Weights of a small mixture-of-experts language model, trained from scratch on English Wikipedia.
Size: 8 layers, width 256.
Experts: 48 experts in each of 8 layers, 2 picks a token, a sigmoid router.
Training: a variant of Muon for the experts, 690M tokens, 5267 steps.
Below are experts of layer 5 (counted from 0) of a mixture-of-experts language model. Rows are named router (the router's row for the expert), gate (a neuron's input weights, with its number), up (a neuron's input weights, with its number) and show model dimensions 0-255. Each number is 128 + 32 x the weight over its row's rms, rounded and kept within 0 to 255. Numbers have three digits each.
Before each expert's rows: a language model's description of what the expert responds to. This comes from a sample of Wikipedia text that the model never trained on.

# expert 26
Description: First names and name fragments in lists, rosters and tables, like Ivan, William, Michel, plus table row numbers and final digits.
router:146150165134125098166108098131147121146059152160168135136109170053150135162153145145102088153077121130097100145173175145089111141140165067163190133148157134135166102118182158115085099097144117144145139116112085099156145070157093147086108179122187129127109108105161175102116088126126127144115118154143125112093209103063098069148103148139148160139191132176109066110181124090140110165146201073142153129145076101117145146113154163131154156155109172166117128095147162185124132151119161102094126159152101180176087125113112123107122178081099109118172112159139112140158130157116153109104183158161145170176111146063101093162152145154078099108121117094093101165114118082098100109199116134184124172111169090112087140233111149082167143107084128147146083112126134155128109152155023
gate0:139122112080151160127128130084178162135093152157166163084165083075110182037200131120099099095187139176104094181114110151082165168128071109076110122130141147165197124088124200121063127143081122132126139164101121137135117081158083114125143118217147104134181144105123142130154111095129133136074091086108102112112110180088201136113064125193139099168121174184138112118167135222151106105153151121116142115120178124099147156108128087192083158152071158157104132105160137190138186095135137195097088139090171114118094138130050067092095132106135080114134101137113101179108147162131151117151128171153163126114132158134152102112092118147128141122063090102137137144165125088132123099151084133094125161130152105097161115103125126158133111195132144109088168127142116173127113115145137
up0:161072131125139164111113117043115074161148119062131112090096122148130150151196112124133126145160082159166159064086092205057148136107082066078143187128064095069132177098115212107123126150101096066107150138107140146136161169191163160108170129170121120105139165151116136124131085126085097160128124065154170127142147132144098182144137123174155150192106148171137098139134121215161132100140124161129164136101103136054173110113089138154129157150092147157207167119183109126157127119157149084105085166154196138187167120129118137099124109130183103100118092158113174075156151130113132107134111132132172128126165188135116143142069111111133131152077085081138129171100129098127137136150115115136146154132136102092096096092093126107160131174076147133110179114144137148116110076079150
gate1:140179166137129130154072107143139137171128129150126132135121141161144110086150132126155130126094169188112088128086096109062100129155144180179148156133160089169174131129187162110107128156143155120154080126144103116151186093147201102120095149144133170125146122129197184137108125126110133157154147147146126119078112145111124117182114136148135132085209093110090126091078111068162099125119146115131170141132141114116169139094165195157135119100169104213091076170138076154184121165101148112108186106144134125144039112089101132134159193159118138108119170141133103111178111123069138047144128122096156123173132171043150102192141173155171088117143190097058100136095131141046095095145123130111125145126063162116080171147076153100138113109118147128072135119069134134146114133184122
up1:141109123177179106171105148157145139145114095110158069111134142141069081113086101163156118090134115139173112098117134165117147095091105120146098164173153134196137099162136146154130084114078168124192093108127143170155155057108142141072117116168178095196097093120161187136121107122064116120188200088101185146125146154120094091161090138106083134176106082154147060091121107113128093111110174106174176077154118142130158048170134170090162112122151124191098100141141102217090100117095177110084148122126153114092140137120142135179048193139155080128153148148094113121125137168079150142167115165108099091170122125141083108108111163175140129111119134145100100156190073119101105066120150132137158134156105172100119160151088179123130115121129109166130112068085155160116147149128161
gate2:082088116127135106157126097170101092135080151190153103090131147071083164137141143123130154134103126110155101197196123156115123121144116057144149112129128155125116109080078165102070114129095140097177113146076157116160042092103104182165118164127161159121155094096125129146076096086147157157103082120204162097110098186160094128110060191120178127146128111121072146186079096128137152139123170070181081125162091178088133141143145163155108137097085160148118129121081190159175135174097164143066174112125125059130147095110111156113109087126078094106112128110149132145139152121134109093106112133125179134151126168129139062123161124129116113121106122147083155192203172044123088127122128119145162159138086100150165081114108133099116112099067133155135077054130129120136135109106094
up2:167113124113125131140121063178108136133124111149103175124091166090195098065126162208135093184077163147131115112096162130061159145095152158157141112159085120157145160206158125205178143122128077117115141141093141104132104085152108126103069162156079102106079115156127147140189170111114136159078134183162104114140102120122092106131165123171167114094186149155096083106126147108122166136079095152107135139128098136124158101080150174020077156151123115090133156058186160107025084094142159108153067143132098153090146116078144130137062113129150122115156138128152116109122039157136119134109120142128084105140088139096149100127088141118095102140164156092138133154104059117161106148117151168129124120174102147167158144159100100092103121151160119143110111137106115167122129217145110
gate3:138118164061087158118130134124104165159171127150121144193090107059139115104147156141102144160163124170150129121136124157092080148116089125121080062136135134089105114138139138136145110123108034178147080126085154116089084141152180163113123111091119223187149094119091159124156144101076132172099108100116081189143163120181129091140144107140146097112051180143164100131153118130132097149234166079129135169079102087118123145109129137186139117168146151130103099133162180158113167069152176104155144162140090144127128028116088106102109121128111125110154114143133135134184117119096109067122083168083094112138165134125135143135094104113156041143135107124120115121124127097119058150148099159160082115062094135124187124180110134116136156058135075105068071109151127132133119117140119
up3:113118178118128113147084178106050144146128139097114157113169118137122180159102098082117151120053134159077107206139161109141136188091145102076101167152115108112175108100089160139110120150113123109116143155130104112124074066130120099076095103133110122098100113126133137059128121170115130109135182099142102082106085162158137162182108121092132081183089172131112164148123172139153097125152193126120151167131160118071087108188124110116185097090144125061180111089153192102084076173121152160139122096123131129096164125190145130125138198140052141063095118102101138148076110164164105102120145128151168142152163093076057088158100157134131119103142130116164096211114120100119216131128163167123131135098145054099112114097120122106173150136127122091188131150088099104144160133099104
gate4:126100094085085129202129144159084120115117084186147195136118120103178115168153188172090109147119147120088138142166120092120129090160144075149143146144189146144113150084140196059112143156118158127154108142131162159164096138090118101106168151101160132183111094143133156107150104136179100124145107089153183146118091174055134100202105143149104161160111121135106118161130102188200097158113118109148087150163105075115154161106149113130128110139092079189101078112112145105114153166045142118083144137106156123121122117069058187069134103143096150148107143141118185117143157132118152153097111083140106141114090097165095087167131133182123061091184133126130051122126112035117120123081143136118111135163182182118092108113068124131168085142081082133122140080117112163149100110163139
up4:067131138103124157121112145109093113085137094085145173132131111109115154183151132112072088078007116149122044204102119110131077121153070124168141118147108130164159116109123121147138117168149098077105124101155090121121171112113085099149093123102111093137115132154115131171093119115158094137092203139170155181075125180070127123166129154136122155086125145082105162137083135092106094154135153090145178125143179107084089129132147093123090137104157099165096142135173106072085154156084178125108142149080142127081174121116118113196112142135127158132089103158115160103095099144152086042133113132132129212131171118123053129075070113133141146130137131141128067091128055181119076139110140122100149119142081117127111174145124133113154124139114133093118184075119056105214112117149145
gate5:166151135202157141155155119113182133145076119132147118154128124036089163094166115203122138147105128136126091153127178150078106097124198190135180161118171131158147109096127154166144170170105121137144093139187180097147184179087115140094080208104169104110167144109155089110149122150198139143171076105125093094141148117113099101128114088128150146162154143150106129090102095101113125089179104137113172104120118122115109162154149098164198148099174123115132148122145169132079112148109135148095141144136082142140073139129069110117089145145159148111107143133107174113100162192157175151141069102119114146124070145178138085121177180164130117111165123092100004122080125089061120145192099137145148137141156109088157124097124168071121161117135128172103136156110095112127097181138077
up5:082173167097153136169093086109190162155182138130124142135082067127162181074154153166187151159195096089150138141117111099174138089113145147177144242123100160152116019078116163134084156137072091110063111054215119176090149125135170134096128122098167173135135086099083108151109154120119149138119194118095173153135057120122097136153124100164167167110129163143153175140122132103112131135138115162148122145070151109120154157098072132049108150108110167115140144132133135148147137134171113089134095102187102161158127125106085109094146139146131118108120134177102065060131083147125153163093127122151186125114128113127104146137117146127176135190081068146098149124091101130187105128131103146138090169120104097096108117122124146112084117098183114097106122152133112149074127114128119
gate6:099172134085090091150053131116221145155057149166142170161096195046151165112118116136092155114125159165132111140155166153084110145181097083145108160147143103145169087146120164136098132111145149134161093089124124092127164107125176157104139150114176098139136125125113168109161115138110097187150107139123069171129108091103075143108109124113218096157155153166101110156113105106130078118167140131116140193133131137108083121097150108150147095133103182171145147085109126147158164127144173106151100187121190160138128112076173116092104160132090124135101145134139116153175136140132126151079149130150164114118124146161121104134173135136151045077159036088122172149201122145205121137159110120156171148108107125086092114152045155080180069099110111107168101106064121158115138082123159
up6:104102155134100106123094129120149157150105085082166144113143110205078094129094167133150064130188083112140177130146165152111129108136186097129125100109152110145073102120125107081140203127100141135108097181123084177182090116139158120133057083095116180113171095139188128128117140191147157095102188137108131070095143166104123192139125115145129119199133159116080125105123121025115105114132114148094193140092084135139111176112134139136145118132128092157139150080144173164069134187108116101136141108076103138111125195143114124137174134154159164117103151122123107154152108100135078148131064200081087132134095131169145125136110125166159043090092124088139103100112077166106095048105179081109114133140097154097098145080074105095089169171115120143119168170147117141147121115076127
gate7:183131121132087116148077106122151110125092131171108091096079156097141126131142154174087102157112104134124121097140086078134149149167095115062130098120168182212148060122154114143142106188112184186135106099161120106116098130142106163147104111104100119124117057083080103133090092187122107106083126188135110173118131167133070113142143090133111121127146080148105088077112102074151110107135121056037159136162107171101159113083140146127161121160120147191140153140117196130116063144114186121117119120162089126138150120162114176134155147141086103076152153135127133131090191157151148064090133150139119091139176102102177161135135113158187048132167082093133135127115143107181148081169148175115097112125119077151113150120129105146133164120065104178105065115099197085154106157178149
up7:131121144138130123117087084124170146126097190165155165179096126110137119133111090161149124120106131179152118098134120154076109125089162134142162102155106150125148079157153095118110105104071162150209114098067124124120141135184150159158143111072141168140052106144077131243152197112099129070103140145097121118112146068131134126150134161152201130098140152135158135169133117129149165122132108096114141118121051147156158178129098086133119161203151174204159133109137125149145135149131086178174101103100128115117183133108160177150122123140102135154111083104125146154113127127177086109079156138152157172159119166143162140177049151154096052196165156047185082120163159165160126119125160150146126130135127148157093165090080116089138105096113159142123070116139116090145100131101045
gate8:173183147134135069146124153085067164177100100079128090138177154071147111171154125092120146081071115082140179132101233167079081133091109105122133129167178138088168106173131135069083119122198117096159142132112154089130103080136053155121105130089143113133142112068125090156156157122146141158128139113102109120119108142074110131070134142135156130124163128133127094154163103059126112131117167087121154119168167076123140137146116083143134095107144179114170108122140146178109080150111156078138110238123126127130092095113074155119122194155086115155143076125161194161113148144088134154171168150141159117158141148111102156086105197136108082108107168164115072133126121118146057121188104150153147172102118164061142143152113143109171115152132163184131155135170098147119139145128081
up8:086141119103143074110078109099134166094148151134103115142136152057172121181121087177124107131167100143153132136135153189055132116086151092119120106100149113119178137161107149106096189219173121175110070104129165074125117180123132133133166122139190107167195133096113104163164189102115084191166121135131092097084153131136141060074092143158097087173139110170120100149123135088111107095130135067116186124163107098194107153143143126143112144138110152164163109129154090169119165147171158134147141184139147116163087174093109163152130195185091136169093099156192112138110132156118151109145157151139156113144114105123168180089142153131054141095091180171134072153139124094108141145171145130151126110143161124113132109136163180154098137206077147174136167159157159153089151073173141
gate9:055093128073118104153103121116111103065186120067141195147115208099131137102152168126125103152139094111122119128176147075147111159116177215140174179122103135085092126121113139093107135142120147135167115116122101101142106085134118108121110083176159115120075149114096116025111118122103150146161101144103147120100110154124139141179121095163134142110142123108138141128160107150131117127115153155151099099105151140044154070118129138173153212154142098078113140091094151144112180154103129091101116136118115085117103094081089098086125140137110123125084106103112141150107174124120079124128131147159211143117109096159101073114147115136182105116119102169110171069092118096068103093121087083181056078102090134168132189123076114161155098097049187093137079129087084146184113171157164
up9:133157132148121122139147059087056135123130125135136126145152199099145115197057151156164164151117090099120146138100183140119142093153117112174175145127094120125144157086120119111128100128056120118127114128091103120098106137083153157094145088175075136124049126143094130119134080105077154157145115137109155107095124052130144106248187098124142141174162034111127109139142130070145115164152107127186123183086113142111188093189124155100152183200170152108167106075159147125122112156088119120157125097149100103125104132131138124132138133042109099103103128140071124169138136085095150154143151141129147092165105127167156053113119089082111088149140143084151056127091103119130104148069116120194129098108118084160113161189126156115122103176111152097134160129126127146180093167145162
gate10:110147135132087140193112082099118136133093162123194154177152175108082088139145149158073171107130123094148112104169131119126115112090095152165151086124161169152141103115126134166116156170122126172100072142105120061137167111116078124122161126050219132102155065126122123170115110153086164109049103115140091100105086108164076138130108152116124108170109090172134129162120112132072073140148102112064152125123114151141132165062098128105164119108074166138168094103142088146162163108130109103108155129130162147136149111095036109058180111070093141081155127122103197126127162122114170121076128162136117158071124105132139123086123186139097121091193118090125084072159135077106082103128160165129121135132099135088132168113142145107102109093104086167132153055197114178101169123079153
up10:113108123060189139118150136154120130087138143139116121149156129083107070105138088119136128147112148184114163139123071087114143168113100115139139221113116134071158097100111122102122099130114107102109086108132129104146158093130158141075115101183170142116090065152128187128123133140164137122205111114108182155109109122159149145109119122117154126130133078121138125138137085125152172156106119131125148109137073068047129095181131131092147165075153070176119071169160111154162130129122159077144091132135131114168119080079105148109095108133070097189176124072118189179151159130126178175128151142124105146125130127085077112130134081091166107162085063129115122092094097143136107119159097134042134164077122159036144189099110178082156193111127105148181123159131124087087095144035118
gate11:113125123143148136119107086158077128122145138117112197129069120141117174096151173128104138143179113122136104139099118095133135145136098128180072123143131186197073149080140097137153093141091156157112119104175120139171130161119085190106085127111159139144121152121178162136091083097152117142155047107120129112099053093051119145145126157080142126129129105175121195147132090060138133094149097125130155141117141128172137111064125137159175078128047128125105090098158087154099120154036146118107140127107142130116180105136127157070202134166100129114072104112117118128093122151048062121160154182115125122135118126142146041156148154144057124092091134141100104107140089064033110100151133093199178112123134111113158112149172143119170149119142120118129102163134151111127144138211092
up11:127089172084165118117117134162088139159166091196144168199115159121093129143114136154135103146120144098182136070126089120080071125133133152098105145114142150093115100176109131059149139092177140097154126147035151128127153102102129167113107114108092124160139138128099192161143118173124120106083174098056102161154132115065121102129151152139197139153075158140119106151127141148146199132126164113124091140158084163099185124102121081157123166167093141125136128171186144150161102113090147084069147114128113156105163114130098161199093128120109127071095152203119134091094123085129108165105062145148171144125126156144116106135181116160115080138125134095156121094086104083159109154159177106150130125120131089129083084118166107085171122087114099150171118141146229106204187068170086
gate12:142125169112130158091143138159133139141139132157209077167081123095172145130078131068130117061138137161101113134126150157113157133157094095115142118155121111127115118119155156097125170076142131158106197132112145143152133119164072163093152164178206076151145142106120137120085138107170122095127125089139133128158115163118141138156097215163142160082145128180121094146141156062148068108148091161162109093167132190151132193104135155141204076139131196074153125148109152124068138144100133068122187200166094180117074137109095128099094162172143109099085110104128133190113143134061122086123125156173148107165155167114152167148156175151107092093145101077138122130215155090135055146150095115080145152127113104093148164138101088114137088175126084127097129084069147137081122135106152
up12:088168171137148134159130053211112132151100113162124096135102113101132128122088126170088161170077144158118071120100120096063173212131131098188131148126145147123166171122118093117098125065105144135102098085140139161145184138118149084085088175097103117132184115180134142135134196114093177116135114111180144170208147122137133099149097082186099171141096135147119116177161093093139091117114108160163113097129170098112140152096101159174160100164122131179145184124154138156124162125162143103147106070186151125144177122143132120185142174134129102115062089113203104156122081146054144147071162080148111080127092164112134137195111143094161095120142099147116192168148132093091089151183151073132130121085107123171175142091130093123122123143123108147147138157128157085121200114110138